config.yaml
num_hidden_layers: 9
hidden_size: 224
n_experts: 64
experts_per_token: 4
d_expert: 64
d_shared_expert: 0
hidden_act: "swiglu"
moe_layers: [0, 1, 2, 3, 4, 5, 6, 7, 8]
router_score: "sigmoid"
normalize_top_k: true
routed_scale: 1.0
balance_loss: 0.000468
balance_bias: true
init_std_router: 0.00681
lr_router: 0.00063
vocab_size: 27312
norm: "rmsnorm"
norm_eps: 1e-05
tie_word_embeddings: false
optimizer: "adamw"
learning_rate: 0.00196
beta1: 0.9
beta2: 0.98
batch_tokens: 32768
max_seq_len: 512
train_tokens: 273900000
max_steps: 8359
dataset: "wikipedia_en"
Below are experts of layer 4 (counted from 0) of a mixture-of-experts language model. Rows are named router (the router's row for the expert), gate (a neuron's input weights, with its number), up (a neuron's input weights, with its number) and show model dimensions 0-111. Each number is 128 + 24 x the weight over its row's rms, rounded and kept within 0 to 255.
Before each expert's rows: a language model's description of what the expert responds to; "comes after" lists some tokens at least twice as common just before its tokens as in all text. This comes from a sample of Wikipedia text that the model never trained on. Tokens count by the router's weight.

# expert 4
First token of a list item, table cell or sentence start, such as the dash bullet, A, An, In, He, Born:, row numbers.
comes after: "\n", "|", "-", "\n ", " is", "="
router [111  99 113 155  99 154  99 119 140 144 100 126 142 177 142 112 119 157 124 106 137 124 148 137 113  77 132 129  79 112 131 111 134 117 147 115 107 102 182 127 143 133 167 125 135 105 153  94  85 155 153  95 166 123 161 143 105 140 114 124 127 126 121 127 133  94 120 133 142  98 137  94 125 107 131 122 161 111 126 143 100  57 113 142 102 143 157 118 103  85 115 156 147 117 135 180 118 162 119 109 169 119 104 118 157 158 156 178 172 128 143 105]
gate0 [103 142  91 144 159 133 144 149 128 152 183 138 110 150  91 129 106 117  77 101 107 109 132 144 113 154 127 151 141 102 149 124 144 100 143 152 116 130 137 137 115 134 133 141 140 132  85 176 118 135 146 175 151 121 121 182  74  68  91 136 153 175 149 123 126 161 149 172 127 120 115 133 113 136 110 102 129 112  90 125 102 117 139 113 102  77  78 106 107 152 100 106 148 154 122 110 138  96 128 133 138  91 112  76 152 140 107  96 120 135 121 157]
up0 [134 146 121 103  96 124 159 134 150 109 110 162 160 140 135 123 126 150 159 128 155 128 179 143  99 109 133 165 118 158 159 116 153 150  97 132  84 170 130 113  77 136 114 159  90 169  98 114 188 134 136 142 131 148 128 103 124 133 142 123  99 135 137 117 104 125  91 127 104 101 155 173 122 126 127 145 118 167 127 128 101 144 109 118 141 174 173 130 139 121  87 115 116 109 152 169 118 165  98 138 120 127 127 179 113 113 115 130 119 150 104 108]
gate1 [132 110 211 162 116 108 150 135  95 163 136 137 103 100 150 113 121 114  90 114 159 126 132 151 111 146 132 112 117  97 131 172 121 119 132 152 125  87 121 153 125 139 173 107 105  97 101 145 116 140 103 117  92 130 107 129 154  94 178 127 133 125 130 145 129 146 124 142 151 121 122 131 160 116 129 116 195 104 140 125 122 100  68 132 140 113 109 103 149 192 146 103  84 144 140 136 129 145 143 141 184 152 133 148 110 132 136 121 151 162 143 159]
up1 [ 81  93 143 170 125 121 150 140  91 115 116 113 115 129 148 121 126  93  48 114 102 144 148 123 152 159 130  94  95  87 148 123 148  79 129 134 154 156 136 125 130 146 126 169 129  81 132 147 103 145 112  92 135 152 146 122 119 118 158  92 179  90 131 168 120 123 148 142 123 143  92 117 138 123  99 117 138 118 129 105 113 110 149 151  99 148 145 134 144 141 142 130 124 127 119 146 134 173  81 111 159 129 118 140  71 143 165 150 168 138 134 128]
gate2 [135 123 155 138 107 113 134 159 159  74 119 115 151 168 117 122 112 128  99 122 112 123 145 153 145 102  87 180 118 159 109 114 135 169 125 105 159  54  99 124 121 123 142 141 154 147 126 109  94 134 100 137 131 121 118 141 115 143  89 163 108 135 103 138 197 114 139 158 111  92 108 125 131 143 102  87 134 111 163 107 136 149 118  71  83 108 158 131 139 166 100 135 131 148 142 123 132 110 104 128 139 161 142 104 115 112 122 126 133 134 133 171]
up2 [138 121 158 155 116 126 146 157 124 108 142 109 147 136 144 135 113  72  74 122 138 122 147 167 140 126 123 133 107 106 116 113 109 131 120  86 129  98 122 155 131 136  98 153 131 107 163 154 101 161 135 112  99 171 136 143  87 148 132 146 143 131 115 158 166 116 130 142 132 102 113 158 121 142 141  89 139 109 177 118 107 161 151 103 107 121 174 165 162 155 136 152 127 174 111 120 140 115 113 138 130 108 141 111 124  88 135 118 158 175 101 145]
gate3 [ 96 144 141 100 137  99 147 132 140 141 130 116 136 117 149 130 130 138 160 146 132 151 110 156 151 129 161 127 144 187 140 109  97 158 115  95 118 146 160 145 118 144 118 188 108 140 127 151 124  98  83  51 103 156 140 120  80 141 103 129 135 173 140 149 109 157 127 147 142 107 133 128 136 126 123 141 145 104 155 141  89  85 116 131 123 116  83 111 149 133 111 148 160 173 114 116 103 125 115 128 131 151 108 145 108 102 111 134 163 144  80 134]
up3 [140 124  98 137 137 147 144 156 120 133 164 144  94 109 113 134 130 174 116 144 186 134 101 147 114 106 135 165 115 137  92 121 143 126 121 142 158 115 142  85  80 178  98 109 117 130 130 135 143 145 127 196 137 139 103  78 140 166 145 143  85 110 121 148 132 149 122 103 133 140 151 147  92 125 110 141 170 193 118 143 118 125 136 128 138 104 115 144 143 108 168 144 141 100 131 157 108 121 178 140 136 131 124 159 119 139 132 127 104 143 151  74]
gate4 [118 133 120  89 162 124  95 122 135 173 134 123 138 137 117 135 105 142 140 166 143 160 148 147 144 170 144 124  98 104 168 169  98 101 113 157 170 142 108 107 131 106 108 108 124  93 107 141 117 155 105  79 119 147 119 127 159 148 104 155 106 175  67 177 118 106 167 128 157 136 137 121  73  98 147 158 116 145 127  73 110 105  96 125 142 134  91 123 124 180 106 115 140 115 114 139 164 132 123 109 126 128  95 126  96 153 124 103 152 122 136 105]
up4 [127 122 114 162 129 195 108 147  98 126  89 159  66 148 146 147 130 130 160 122 148 109 149 129 102 139 131 128  85 147 143 156 128 116 112  94 131  80 131 160 133 136 125 122  83 130 134 164 133 130 155 155 129 102 100 125 113 109 129 123  66  91 117 105 129 141 167 110 161 132 135 121 122 135 147 167 127 142 131 101 165 144  90 128 148  95 130 107 144 101 118 106 120 114 117 151 140 130 113 115 125 165 104 118 131 142 131 142 107 110 161 104]
gate5 [139 127 125 102 116 161 183 124 116 178 149 169  94 129 106 140 138 145 113 158 108 113 108  75 160 110 105  88 115 107 148  93 108 143 105 160 147 147  92 148 105 131 157  95 119 145 141 182 115 126  91 143 128 113 100 116 108 108 119 117 171 186 125 161 111 128 158 102 104 106 166 117 185 120 114 132 120 154 126 120  76 133 107 150 113 112 138 153 166 110 130 116 132 120 128 163 102 117 153 171  83 182 129 151  88 140 110  94 136 144 157 129]
up5 [122 108 140 143 121 140 147 154  79 157 138 133 142 168 114 117 148 152  81 136 134 136 109  68 170 120 126 109 132 122  98 146 118 109 124 118 125 133 120 115 144 113  98 117 134  98 143 159 109 117  82 141 111 137 175 137 135 126 108 101 156 173 125 141 132 128 180 127  97  80 156 101 127 154 122 103 106 141 141  93  89 124 149 163 117 154 163 184 140 148 147 112 113 114 103 130 126 104 145 165  72 154 146 141 107  75 122 127 155 121 126  97]
gate6 [135 139 126 144 120 100 116 142 124 131 130 133 129 193 108 157 147 171  89 121 115 149 141 160 129 125 143 128 135 143 114 113 121 129 103 146 185 130 143 159 119  97  81 154 139 102 127 131 130 170 112 129 116 136 148 148 120 134 105 169 147  91 133  96 112  91 116 152 119 150 130 112 152 134 131 162 171 131 113 103  85 103 119 122 118 138 165 102 102  84 131  93 145 154 125 122 133 111 159 158 118 135 176 156 109 130 126 133 134  86 167 115]
up6 [114 134 118 156 171 166 180 155 144 129  93 126 139 124 137 118 110  98 158 139 145 101 146 123  96 173 106 152 134 143 134 130 105 135 138  94  96 109 129 146 121  98 124 136 101 119 154 119 155 125 160 132 153 108 150 163 152 168 124 114 128 116  92 113 114 116 122 136 121 138 145 142 155 131 107 138 151 162 156 140 111 128 128 116 167 130  82 157 117 150 124 145 144 149 148 127 134 172 100  89 141 153 160 154 104 138 168 143 145 172  63 122]
gate7 [112 122 187 142 117 112 131 131  81 144 122 153 104 123  76 131  98 113 114 124 113 132  91 124 135 147 155  97 155 134 128 126 158 106 144 101 100 139 121 137 109 156 148 157 151 106 146 130 197 145 150 163 109 131 149 165 146 118  94 140 151 128 124 101 142 124 122 127 121 132 143 119 113 123  99 131 119 148 125 125 150 108 114 133 100 131 132 187 110 118 115 124 152 107 149  99 142 136 119 115 105 155 114  85 156 100  95 118 142 157 100 142]
up7 [122  77  90 109 181 110 133 144 143  73  70 105 142 142 120 116 146 160 139 149 115 135 178 116  81 143  86 167 121 145 106 112 160 148 107 143 117 143 155 128 135 135 148 144 100 128 132  98 118 125 162 137 143  86 141 132 115 133 138 106 128 166 129 137 133 128 117 120 138 144 175 129 151 128 114 114 105 166 142 133  97 114  98 182 138 117  94 111 153 169 115  75 203 142 126 184 190 102  73  81 128 116 139 136 110 134 150 105 117  95 137  80]
gate8 [ 82 101 176 112 134 116 174 157 135 150 131 143 138 132 165 143 101 145  88 150 115 137 132 168 122 105 193 124 119 127 149 154 155 109 119 109 128 112 129 135 119 105 166 174 155 122 154 102 116 180 134 157 136 152 151 132 123 131 104 175 160 112 152 156 123  85 112 114 147 141 120 139 134  98 122 132 125 147 106  79 111 147 160 102 109 136 134 138  88 165 148 142  95 125 145 171  94 144 155 140 142 132 121 133  96 109 121 127 114 107  87 149]
up8 [ 98  82 125 154 125 147 150 151 121 130 118 118 147 141 118 127 123 134  99  88 116 157 126 151 132  87 166 156 128 138 135 125 149 147 132 107 123 125 104 133  76 138 143 148 140 132 137  79  99 176 145 144 172 144 166 109 131 166  82 170 149 111  91 147  92 106 108 140 106 123 125 109 185 134 128 120 143 134  87  95  75 140 113 114 127 127 147 141 110 142 152 129 136  84 120 138 120 133 130 128 118 141 140 157  92 139 149 143 138 102 139 137]
gate9 [115 148 165 144  89 127 160  71 118 159 144 148 121 172 154 165 114 124 112 145 127 132 140  45 107 119 143 153 127 127 122  92 113 134 146 122 150 126 172 124 111 135 128 132 110 150 128 125 115 134  97  74 151 119 164 121 142 128 162  92 157 110 160 120 149 137 118 127 129 133 137 122 121 137 100 103 125 115 172 174 102  90 157 131 157 146 119 114  98 137 145 122 160 130 115 181 125 141  91 133 127 120  86 121 110 113 104 114 137  83 117 130]
up9 [ 95 142 132 153  69 120 143  88 177 114 128 137 150 141 187 140 157 150 101 127 143 128 125  81 148  96 146 164 123 145 115  93 125 121 117 158 101 104 144 168 152 149 126 138 175 122 121 152 145 110  87 153 124 109 174 122 186 103 105  95 120 119 126 109 136 139 102  85 119 131 152 152 115 154 125  87 124 114 178 152 119  85 124 116 192 172 150 143 144 147 124 128  93 109 140 151 119 104  56 117 124  93 116 137 118 131 137 138 134  99 135 131]
gate10 [165 144 144 120 142 100 123  96 180 145 138  77 105 119 137  95 108 116 131 118  93 120 137 103 149 139 150 123 147 140 132  86 172 125 131 135 121 155 140  88 141 105 158 120 145  94 172  99 125 104 104  98 102 114 108 100 147 106 161 116 122 134  90  78 126 163 111 108 104 121  80 131 140 106 107 158 121 129 110 117 109 104 119 134  94 147 119 141 101 123 132 132  95 126 142 137 139 104 150 152  92 152 127 108 156 163  68 108 124 139 126 114]
up10 [153 137 169 154 164 115 194 116 149 135 151 143 150 143 130 113  99 148 108 122 101 179 158 138 146 111 109 131 135 117 112  94 159  99 160 128 107 111 146  69 139 112 121 136 114 135 153 142 118 119 124 146 105 135 167  76  94 148 113 140 128 134  82 182  93  90 105  81 117  99 118 104 104 135 105 129  80 174  92 107 124 100 111 122  67 118 114 130 161 116 139 152 168 173 111 117 146 135 156 109 108 170 138 119 142 125  84 156 114 145 107 148]
gate11 [108 157 101 160 123 191 135  84  83 142 159 155 134 108 174 128 117 140 128 138 127  94 126 181 147 150 121 146 120 120 110 138 138 158 135 134  98  78 129 116 102  89 154 151 118 144 101  88 106  83 121 157  95  91 118 146 120 110 105 109  97 142  93 106 139 120 113 104 144 105 134  60 128 103 120 143 140 132 122 162 137 123 109 106 164 126 149  86 150 118  75 175 147 151 142 128 121 123 160 130 132 163  74 117 151 127 152 161 116 120  89 149]
up11 [144 108 134 133 143  94 144 145 157 139 129 102 135 122  91 128 152 116 144 104 110 182 132  88  92  99 123  90 149 115 131 118  82 129 150 142 136 162 127 124 113 152 123 122 113 134 135 137 125 141 151  98 171 153 158 116 140 134 175 166 143 151 134 166 121 158 168 147 143 146 162 137 146 140 138 117 128 145 136 124 102 119 148 118  84  88 174 172 136 117 163  83  72 117 146 120 160 162 115 166 130  92 151 172 118 116 113  92 153 123 173 144]
gate12 [120 153 108 108 116 115  83 135 151 114 131 170 169 132 121 126 108 134 141 128 105 140 130 141  96 160 122 101 106 123 149 138 135 160 159  97  92 162 150 104 133  88 122 125 126 154 147  65 127 149 155 120 159  65 153 121 111 114  83 135 125 129 160 149 131  97 126 176 156 142 111  79 116  66 124 173 143 151 147 104  90 131 125 135 132 125 134 115 107 130 121 118 145  98 146 113 148 143  95 108 132 117 157 114 109 122 143  94 131 132 157  87]
up12 [169 127 154  94 109 115 143 144 148 119 120 172 164 123 128 141 151 115 106 107  83 147  97 124  99 146 126  81 154  99 151  82 102 110 171 107 120 102 146 136 101 115 110 137  95 134 114 128 142 173 103 100 170 111 143 123 121 131  85 160 162 111 133 147 155 118 138 122 163 150 106 119 153 129 124 143 151 171 105  85  95  82 155 117 107 130 196 143 117 135 142 155 124 131 103 148 178 142 101  95 159 138 154 124 105 101 141 119 187 125 128 139]
gate13 [144 144  90 155 122 128 128 155 155  96 132 158 151 160 121 154 156 140 100 123 112 108 130 105 151 111 144 171  91 151 136 136 153 120 158 129 151 137 106 124 113 127 129 133  87 144 127 153  99  60 157 135 146 110 107 103 191 188  78 160 145 151 138 120 115 114 149  78 124 122 171 134 159 126 109  87 198 109 163  90  64 103  91 123 118 143 183 110  91 100 130 121 105 129 138 131 134 103  97 133 131 151 123 141 108 136 144 125 120  91 119 161]
up13 [119 138 149 110  88  68 138 113 102 159 141  98 116 163 152  92  84 123 138 140 133 135 107 126 136 119 129  64 171 105 111 122 154 149  89 122 135  88 132 101 101 149 156 106 162 141 102 129 135 156  94 127  94 166 162 147 120  85 144  81  92 124 124 151 141 156 101 137 129 120  63 135  77  85 124  75  92 118 140 132 176  89 159 156 126 114  76 121 119 133 111 170 142  96 160 155 115 112 139 139 120  78 113 112 122 128 121 132 102 136 136 125]
gate14 [123 127 116 164 143 154  97 159 130 167 138 155 108 144 177  95 130 111  99 111 143 131 150  74 141 160 113 113 127 133  86 144 104 118 135 123 153 133 124  94 144 122  94 125 182 138 116 133 153 100 128  99 152 133 159 107 120 103 136 178 122 106 162 156 131 116 116 144 101 102 142 113 155 138 138 144 135 124 124  91  99  81 110 112 147 118 165 145 130  91 134 128  82 140 126 154 109 125 125 161 101 112  70 123 121 112 152 113 126 111 139 127]
up14 [123 175 130 104 140 154 157 123 147 127 102 114 110 158 133  91  90 149 153 155 140 169 108 104 142 153 115 136  93 122 117 138 140 147 132 115 127 119 110 139 143 129 141 147 152  94 131 135 141 115  77 125 120 137 103 100 157 103 157 117 133 140 124 126 116 166 108 112 134 141 151 149 112 127 142 126 120 131 116 141 121 202 156 157  82 115 125 105 168 150 120  89 135 134 124 100 111  89 164  98 136 105 151 116 168  97  76 128 134 140 109 104]
gate15 [111 148 130 125 124  95 132 142  77 143 134 130 127 128 138 166 147  75 132 154 115 173 118 125 147 137  96 138 187 175 168 114 143 111 116 125 149 109 136 121 133 116 112 166 121 132 137  81 100 102 111  81 140 143  90 138 172 132 127 138 103 153 128 115 123 128 124 152 105 154 105  99 115 149 103 115 105 127 130  95 164 127 143 142 118 125  87  83 150 106 174 110 130 115 145 139 154 157 101 146 126 105 120 108 112 100 158 133 114 164 157 150]
up15 [ 98 110 156 137 122 122 118 139 121 118  99 142 150 123 165 122 105 130 107 119 151 106 108 107 138 135  95 173 182 172 169 116 126 134 110 110 161 139  87 132  81 163 109 136 115 133 144 146 141 134 144  96 107 161 109 157 129 147 144 107 113 116 126 143 135 123  86 117 134 150  94 141 127 124 150 119 122 114 119 133 117 101 136 152 140 119 139 137 138  89 136 104 182  81  98 136 116 119 127 154 133 150  80 133 105 150 161 141 115 156 110 128]
gate16 [106 125 132 148 127 140 124  56  86 152 170 160 168 148 172 131 113 180 108 139  97 117 147 109 118 175 176 173 167 134 136 113 117 105 138  74 151 121 129 118 128 137 143 150 120 136 118  99 100 113  86 133 157 125 142 126 127 121 104 121 114  98 110 135 158 165 116 116  95 118 125 144 174 107 141 128 124 142 115 121 147  98 151 122 128 151 149 127 159 149 125 148 167 156 152 126 111 149  97 138 105  90 148 114 169 157 117 138 100  71 110 157]
up16 [117 145 149 105 147 143  98 121 127 109 126 106 148 134 135 149 128 150 120 142 129 152 101 170 149 172 182 144 102 139 142 108 145 124 127 125 117 151 136 135 171 124 136 161 142 144 163  97 113 104 135 136 114 138 128 109 116 120 107 109 143 158 133 146 147 107 168 154 143 152 123 120 109 105 109 170 123 158  95 114 125 122 164 165 143 130  99  76 172 199 142 134  89 107 115 119 160 117 191 136  87 147  76 184 164  95 123 145 119 175 106 175]
gate17 [111 104 118 145 121 153 110 148  93 160 137 134 158  64  66 118 150 140 131 142 103 130 135 110 151 127 142 132 134  74 148 158 155 120  98 104  99 142 143 132 110 128 136 148  90 111 167 125 131 127 151 130 123 143 149 123 164 133 138 167 107  92  86 126 104 110 125 136 117 175 102 135  97 120 127 119 145 151 153 112 167 133 120 130 163 121 136 152 123 120  99 125 140 120 175 148  83 128 100 120 123 134 115 125 147 149 148 118 118 109 131 119]
up17 [119 100  99 139  73 187 161 115 139 124 154 158  92 105  94 112 104 104 143 122 113 111 157 142 147 129 121  90  95 107 140 164  81 105 138 142 100 151 130 145 117 132 156 119 126  78 128 140 158 134  96 156 128 146 130 102  90 119 153 156 141  77 135 157 104 127 113 135 113 128 116 115 113 121 158 116 135 135 114 114 140 138 139 164 141 133 139 145 139 125 113 107 148  87 167 130 150 113 108 143 134 181 114 111  99 153 124 118 124 154  90 118]
gate18 [126 103 107 120 108 102 133 127 123 118 105 136 101 138 114 103 130 110 113  95 134 155 176 137 119 140  80 136 103 145 127 139 132 151 148 129 126 114 110 134 113 138 142 163 174 107 152  91 163 125 147  73 155 135  98 136  94 119 101 181 126 107  50 117 117  95 137 171 108  86 155 146 135 152  95 112 146 146 124 123 126  61  92  68 128 105 159 109  93  73 119 148 159  99 145 122 131 140 139 166 129  99 142  88 133 137 120 141 154 141 187  92]
up18 [127 123 134 119 140 161 125 129 118 102 138 154 127  85 150 138 129 167 107 166 175 106 129 121 116 142 125 131 147 123 109 154 129 140 142  86 155 125 129 134 120 107 117  98 151 141 112 146  94 118 176 138 136  95 155 101 154 113 121 114  86 143 147 119 104 106  97  83 128 141 130 147 163  91 127 139 150 130  92 176 110 154 113 145 123 113 120 128 113 155  85 126 109 168 134 111 180 172 139 142 142 143 149 104 119 121  87  95 105 118 127 125]
gate19 [129 123  92  99 124 124  59 111 105 108 141 134  92 154 154 117 115  95  88 139 140 155 181 168 147 104 149 152 114 156 122 147 124 157 102 121 118 110 133 117 144 165 124 131 151 115 136  98 118 135 104 100 151 103 123 107 125 144  87 138 170 139 127 164 132 148 124 127 120 124 117 151 117  89 156 100 112  97  91 130 136 113 170 106  86 159 118 125  99 125 152 129 152 166 119  69 143  75 127 121 109 101 126 147 138 153 120 139  89  97 150 146]
up19 [126 140 133 135 141 127 132 124 130  90 130 133 104 160 130 108  90 167 114 108 111  90  94 147 136  93 144 135 163 155 160 122 154 122  94 158 124 133 140 112 111  80 175 142 113 132 104 114 142 153 114 129 102 113 152 121  96 169 144 159 102 174  96 128 165 137 105  99 108 129 123 129 127 151 134 161  88 143 116 138 148 128 128 144 112 174 103 142 131 123 141 131 122 141 118 133 120 133 101 108 114 160 132  91 130 101  99  87  86 133  96 163]
gate20 [ 83 102 141 125  73 110 115 116  84 155 163 155 131 103 124 128 131 130  61 127 153 109 162 102  99 109 110 122  97 164 159 104 164  93 115 165 152  98 163 169 119 155 125 120 157 134 140 147 130 160 158 134 139 134 126 123 123  95 131 172 131 145 143 161 137 149 109 133 144 126 115 136 175  94  99 114 131  91 129 111 126  77 101 140 118 110 103 139  89 109 115 134 136 137 109 100 114 113 143 129  36 124  84 145 121 145  90 142 110 151  73 115]
up20 [121 144 177 103 159 142 150 103 106 135 153 171 181  92 135 157 102 117 123 144 127 124 118 112 162 102 133 177 147 148 130 137 152  86 111 104 110 163 152 151 126 115 128 109  70 155 109 141 121  97  99 125  93 114 131 137 120 175 104  91 148 155 162 142 144 182  92 137 123 154 157 111 106 116 106 115 124 152 163 149 116 183 143 177 144 146 145 116 170 121 145 145  95 119 161 117  79  83 164 127 131 178 140  95 137 109 147 135 118 133 146 163]
gate21 [130 124 104 144 117 125  78 119  96 146 125  91 103 102  70 142  79 116 129 122 153 124 137 123 123 104 131 102 115  91 133 113 108 153 143 125 123 114  88  95 159 169 123 113 108 132 143 122 154 137 138  92 134 146 127 139 151 144 128 149 123 150 122 134 139 162  65 137 116 100 107 113 107 127 114 127 138  91 107 168 118 127 114  89 108 122 136 110  55 111 114 162 145 108 122 123 157 113  99 154 136  95  81  94 151 159 114 107 102  72 101 128]
up21 [120 116 135 131 126 141  93 109 102 154 142 150 113 105 111 145 138 120 117 127 149 189 167 133 100  67 151  88  84 104  90 148 122 127 128 139 113 116 122 108 163 153 113 155 119 109 146  99 130 166 123  89 158 106 155 127 111 137 186 125 135 157 144 145 119 110 118 146 146 103 130 131  92 103 140 110 146 105 111 155 102 133 118 108  76 129 164 100  80 123 118 162 113  97 121 153 134 151 112 111 144 102 120 129 140 125 119 136 120  84 134 108]
gate22 [107 148 106  83 148 128 150 113  84 152 136 134 174 129 122 138  86 151  90 144 128 119 113 122 161 171 129 156 107 142 137 131  98 118 118 108 173 140 110  90 113 109  94 158 162 132 130 139 134 117 131  84  84 124 163 118 153 134  83 143 135 142 118 128 140 148 124 113 131 135 134 103 106 115  89 109 104  90 150 131  91 164 117 119 171 114 151 110 114 110  97  98 148 131 154 111 115 153 106 112 111  93 179 141 141 166 143 107 145 109 133 108]
up22 [ 93 144 131  69 135 125 138 111  53 161 136 131 214 116 110 119 118 138 128 119 105 130 109 154 141 146 131 143 134 100 144 127 116  91  92 122 150 171 146  83 117 108 134 138 152 137 140 138 103 106 120  77 118 132 134 129 114 129  94 160 150 149 100 140 104 140 108 110 120 134 124 120 108 130 102 108 111 111 111 139 137 123 156 154 135 109 107 119 121 131 102  92 139 169 109 128 128 163  68 118 106 116 130 127  94 106 121 120 153 123 139 119]
gate23 [141 110  76 142 110 154 129 125 131 135 104 126  98 130 122 123 158 159 139  75 126 146 129 111  93 101 115 148 134  82 145 163 161 131 123 115 163 102 124  99 122 156 154 128  86 136 122 110 111 158 154 156 154 129 140 105 100 144 159 179 111 123 147 118 114 123 182 126 154 109 118 157 117 116 140 125 124  91  85 129  61 150 153 123  97 115 171 147 135 108 123 151 128 130 139 144 116 136 154 147 118 140 111 190 146 163  91 144 113 152 155 148]
up23 [120 129 139 113 100 131 143 129 104 119 123 121 173 174  96 120 130 110  88 166 126 107 166 105 155 140 171 112 156 166 117 101 130 113 134 130 127 140 112 146 148 102  94 137 162  97 100 140 159 145 122 115 153 122 123 132 181 173  74 114 165 132 131  90 144 155 113 109 111 134 128 166 175  88 102 162 103 115 121 131 154 107 114 114 143 143 106 138 145  94 120 109 107 133 137 120 111 122 118 152 112 103 160 117 126 124 112 119 108 118  99 146]
gate24 [114 122 163  96 110 130 144 131 153 155 140 105 139 155 156 127  94  99 102 125 144 111 125 117 116  94 157 141 146 176 154  95 129 157  89 115 121 157 128 118 111 109 179 115 140 131  80 112 163 174 116 115 139 141 118 105 113 138 159 164  91 157  66 110 146 140 100  92 141 122 185 123  96 113 114 140 128 128 170 128 128 129 110 117 115 117  95 103  56 127 152 142 173 106 140 130 135 132 126 138 124 163 163  82 127 136 107 136 109 153 103 119]
up24 [141 129 107 131 126 121 130 140  97 135 141 125 127 113  89 153 168 142 148 147 119 139  96 121 133 157 142 145 137 140 110 155 125 137 146 147 118 145 118 105 123 132 149 117 107 134 173 118 112 123 133 140 137  96 101 170 132  85  61 115 110 134 172 121 127 134 121 175 127  79  84 155 167 164 134 106 115  90  84 112 137 144 160 119 134 121 124 132 165 176 127 132  75 122 104 100 131 135 100 134  99  97 106 152 152 130 113 108 119 136 133 150]
gate25 [117 126 169 117 129 189 117 152 167 146 137 107  68 150  80 138  81 112  84 121 152 124 111 108 108 148  85 148 119 161 137 150  91 110 143 109  78 119 141 111 140 121 119 148 109 136  63 103 105 153 131 136 112 122 128 137 141  92 113 144 130 138 124  98 149 143  83 119 126 102 131 134  82 159 141 127 142  93 136 105 127 106 125 143 161 143 142 133  75 125 153 126 104 130 163 112 118 128 107 108 160 125 121 143 154 152 165 117 119 157 128 100]
up25 [ 91  86 183 119 116 135 102 111 132 125 131 126 128 137 111 108  56  67 106 114 135 116 119 108 155 152  95 165  98 150 147 171 119 101  78  99 115 126 110 108 118 136 110 140 108 111 110 128 106 150  83 126  86 119 139 122 129  94 126 147 133 119 107 101 158 159  99 139 122 147  81 124  78 131 160 129 112 114 164  98 116 152 157 156 143 174 140 145 145 143 177 157 162 145 105  88 100 102 111 102 177 128 102 155 113 184 174 137 130 168 120 134]
gate26 [ 94 127 139 159 130 145 138  86  98 166 128  99 146 161 139 116 113 107  94 126 166 143 129 117 125 183 126 132 136  97  95 179  91 152 116 120 105 116 136 158 139 108 107 118 120 107 108 131  86 128  84 165 128 100 109 110 135 132 199 141 139  94  91 152  75 135 125 139 145 157 161  99 139  91 157 142 105 167 142 157 146 106 140 120 137 158 125 120 112 146 148 122 172 129 102 137 144 137 129 138 108 177 180 132 118 143 150 168 126 165 115 133]
up26 [121 141 102  92 106 108 168  65 127 141 112 146 111 152 135 122 145 122 132 107 130 131 144 127 138 151 110  95 105 106 133 114 134 145 132 122 138 119 157 104 174 111 127 115 174 142 127 143 111 140 111 107 123 144  96 128  80 133 153 138 118 113 103 149 118 120 111 123 133 149 145 109 142 136 152 104 116 155  72 132 168  84  49 131 130 156 119 133  95 127 106 150  86 133 136 175 125 144 168 151 128 138 146  94 109 127 107 182 154  87 136 114]
gate27 [136 103 153 164 114 147 135 131 177 144 126 116 150 160 161 161 128  88 112 123 120 117 115 150 132 137 136 148 110  95 144 118 130 124 166  76 108 113  87 120 135  92 117 125 158 120 148 120 131 146 114 118 156 128 156 136 142 161  86  97 156  90 124 118 121 134 149 138 125 114 112 161 169 138 136 124 139 110 153 111  73  59 180 116 164 132 124 122 136  96 130 136 136 136 128 123 132 121 149 117 109 101 102 146 136 179 137 103 140  92 111 134]
up27 [114 124  97  82 142 121 131 113 115 111 128 107 166 174 153 142 132 129 112 137 103 110 134  79 145 122 160 130 151 149 100  90 129  94  67  65 173 116 105 147 110 150 123 127 134 136 117  94 121 140 124  94 159 144 165 147 113 166 113 104 146 132 133  84 123 146  93 157 161 133 145 117  86 125 139 109 136  82 139 158 106 130 153 147  89 168 136 138 161 156 159 117 148 140 137 143 135 121 115 154 145 105  92 101 133 115 148  97 146 110  98 126]
gate28 [110 145 115 215 126 149 155 121 150 138 115  96 153 170 141 117 141 101 106  93 149 112 139  89 138 117 145 147 118 165 101  91 102 119 108 156  99 128 143 182 118 118 144 144  88 139 125 116 110 145 128 127 156 134 117 131 120 124  98 110 163 124 110 104 135 143 142 102 139  73 145 138 172 131 117 130 155 117 134 191 104 112 128 156 148 126 109 141 124 100 148 147 144 158 145  94 105 152 159 111 143  97 137  80 115  92 169 111 100 141  92 105]
up28 [132 117 119  63 129 106 140 119 156 111 129 144  84 112 135 101 130 169 144 143 134 146 152 147 107 140 120 112 154  99 156 139 147 157 105 132 108  98 112 114  88 138 165  92 166 135  76 126 155 136 106 144  94 116 112 134  96  96 154 138  90 143 133 114 137 131 105 127  99 188 107 106 102 112  92 150 100 116 103  82 141 147 127 102 115  94 156 115 120 147 130 134 163  86 128 139 108  90 115 142 109 151 106 163 174 140  87 126 110  98 169 127]
gate29 [125 120 130 129 119  98 111 136 102 156 103  77 110 163 131 148 104 165 131 108 153 130 141  99 174 187 144 160 156 138  97 142  97 136 137 132 127 140 119  75 114 112 152 117 121 106 114 105 145 106 113 101 129 152 129 163 130 108  95 113 165 173 113 105 130 105 143 148  96 135 120 118 120 116 106 133 143 118 138 136 109 131 139 155 170 133 114 143 111  85  98 125 103 128 134 125 139 140 111 131 140  82 118 144 154 187 157 118 168 174 159  88]
up29 [103 151 103 144  97 104 139 130  60  94 162 150 159 123 154 119 111 136 100 131 152  89 164 135 147 122 125 142 116 163 129 111 130 110 120 135 120  93 100 176 125 114  85  91 141 152  88  60 128  83 130 161  70 142 144 134 149 149 124 137 125  94 102 141 104 102  99 108 138 110 181 137 144 142 145 113 145 114 154 119 132 112 116 107 142 139 139 126 171 133 144 124 160 121 100  98 144 141 121 116 149 133 135 105 107  95 152 127 136 139 138 112]